{
  "activation": "squared_relu",
  "normalize_top_k": true,
  "beta1": 0.95,
  "seq_len": 2048
}
Below are experts of layer 3 (counted from 0) of a mixture-of-experts language model. Rows are named router (the router's row for the expert) and show model dimensions 224-279. Each number is 128 + 32 x the weight over its row's rms, rounded and kept within 0 to 255. Numbers have three digits each.
After each expert's rows: "gets" lists some tokens that make up at least twice as much of what it gets as of all text; "mostly gets" lists some tokens that are sent to it at least half of the time. This comes from a sample of Wikipedia text that the model never trained on. Tokens count by the router's weight.

# expert 28
router:032127078114123141107172123155077126129171135093090133126131166106018069086119114163159146147175114201177144140109085179178137131167108132163097193127110165095121124107
gets: "a", "i", "o", "in", "an", "u"
mostly gets: "an", "i", "u", "o", "a", "in"

# expert 13
router:166120138135135128145139152106110140135149081192112129060148150128118147146171133128113123081135178095124166141132193132100142190205036157126152110103114093154134132134
gets: ":", "E", "D", "C", "O", "R"
mostly gets: ":", " &", "s:", "°", "′", "X"

# expert 8
router:195139150107143124152142087110112100158106089152180086139142192158078175112162125149096164119051181126134117122138088104123136129119113099104153125149151092134111164114
gets: "l", "n", "h", "g", "m", "c"
mostly gets: " S", " M", " T", " R", " K", " D"

# expert 27
router:123104156175139124126161148115156084148109119141088172133145173130165139138093161153094090122105171108159079201132172092154244114126140165145241138133122166131134144164
gets: " |", "\n", ";", "\n ", " 0;", "R;"
mostly gets: " |", "\n", " 0;", "\n ", " 5;", "1;"

# expert 16
router:087174141155145109164130124072128175179121175175156084156151147080159202149129059156119172166143178162163166117148078133083067143085107093133127078125111151118065099123
gets: " ", " 1", " 0", " 2", " 3", " 4"
mostly gets: " 19", " 11", " 10", " 8", " 25", " 24"

# expert 17
router:124161141136163099163171102120102087147122093138167151136122198127046136116124129135133097132079151113138101113121156111119149148156110128184148175139119065132109132138
gets: " S", " A", " R", " B", " W", " L"
mostly gets: " S", " T", " R", " K", " L", " D"

# expert 6
router:100117167154147141126122139125145163134112118106157117135127105134116146030131120089116158105113076169169133124161152138133127154121121170160112181113097091122126120157
gets: " the", " The", "'s", "The", " his", "'"
mostly gets: " the", " The", "'s", "The", " his", "'"

# expert 2
router:098119150122118113127087110162091183207112106112196102127118109166094112157110112142177061135139108153128125150129173124153107148126172155163099163154113130102123068182
gets: "-", "|", "=", "===", "==", " Born:"
mostly gets: "|", " (born", " \"The", "==See", "=", " Born:"

# expert 26
router:132174149166182136105118116108112106113117119081171173139144137150148108099103106162085154131147107183119131083160070134113107128126161168129091122142141153114096095142
gets: " and", " a", " the", " was", " is", " as"
mostly gets: " the", " and", " a", " was", " is", " his"

# expert 30
router:113136141132071105118145121065155150146145130195220106071132065130093139144092121148135106138076049099150126181108146114156121132149195108079086144155149116122115079131
gets: ".", "-", ",", "s.", ").", "es."
mostly gets: ".", "-", "s.", ").", "es.", "ed."

# expert 14
router:102149109160167182116128112078132137105141117159146152122087180088089092062113108092125176124145098081140134093125178120138153127078107097137159194148148158150082137136
gets: "==", " and", "===", " he", " =", " which"
mostly gets: "===", " he", "==", " it", " ==", " who"

# expert 18
router:110112150119143179136146075160087126137165122130037142088075124091078138120186093154084110190168088157125090138182168111130135144118151119072137156172115112089128122161
gets: " of", "ing", " to", " on", "ed", " up"
mostly gets: " up", " about", " following", " located", " began", " took"

# expert 19
router:057146102094099132099167151118114086106155132116089097050087119119174096169169109107118144105102098104136099150112123205118123143108115117109145118171108122157142145141
gets: "s", "\"", "ers", "es", ")", "ation"
mostly gets: "ations", " years", ".\"", "ation", "s)", "\""

# expert 23
router:146172140110133112160151121111139120162143120139188147078135138129063056159131066145181139153101111114137026099124184091169170145124141152152128187120121051168112147114
gets: " (", "/", " M", " \"", " P", " A"
mostly gets: " S", " M", " T", " R", " K", " D"

# expert 1
router:122119093159150117142097086102142062139149138199106089081095110139111126126149128147113120191135058141134079115121154160135088111129174092104146175152111114134139083135
gets: " in", " of", " to", ",", " for", " on"
mostly gets: ",", " at", " in", " on", " for", " from"

# expert 5
router:175109118136137162135140108144109103159144163135099131106061123113156128172143103093134125113182152149157113098081148110154138121091086127140111102107123152142109100175
gets: "ed", "ing", "ly", "ated", " released", "ted"
mostly gets: "ed", " final", " made", " taken", " released", "used"

# expert 31
router:169111150140129138131192172120138092152137132124036175158136151143140052125126092130155140144107166127150152122098102155120196111084164105173227177114099150144137101206
gets: " |", "|", ";", " –", ")", " /"
mostly gets: " |", "|", ";", " /", " –", ")"

# expert 7
router:145137073117185147099131149100126101095163122090129158095131120113105087105155050141110145137124201142161109168152141139104149177109098104168107152147163152101102079131
gets: "ing", " United", " September", "ation", " October", " December"
mostly gets: " United", " September", " October", " August", " April", " July"

# expert 24
router:097155141147098077105103135085122055203165063201101141145130105150159158149106137172137154119114181096191104160066193142106099128119130099187122107123097141149082107104
gets: " ", " 0", " 1", " 3", " 2", " 4"
mostly gets: " 0", " 3", " 2", " 5", " 1", " 6"

# expert 15
router:098143148126119134179110160088133146166131142150084023153127107091050102131071111110187102095159163143140099093152191150107169137108144115121119109123131141154160128175
gets: " by", " with", ",", "s,", " of", "e,"
mostly gets: " with", " by", "a,", "e,", "er,", ","

# expert 12
router:084095162116067167133163153130136090094181149171119140067148102125144126099119091136211129094176182181130134169152129147150145140145180132101136129174107109116140106154
gets: "ic", "er", "at", "ical", "est", "th"
mostly gets: "ical", "ic", " Green", " High", "ative", " East"

# expert 0
router:126129178165093147118138132080115142171132130108140170123121122113077183145070131123168094137116132154150125115152137105111138161149121147196146117130143110097095129147
gets: " had", " has", " have", "f", " also", " such"
mostly gets: " had", " has", " have", " such", " well", " did"

# expert 11
router:131162084140156098096158122091132079166155142185136127140109199092152131114108178214131164119115173160129142156127120138116118139057125117126149082164136123122109136105
gets: "\n", "y", ")", "2", "1", "3"
mostly gets: "\n", ")", "y", "2)", "3)", "0)"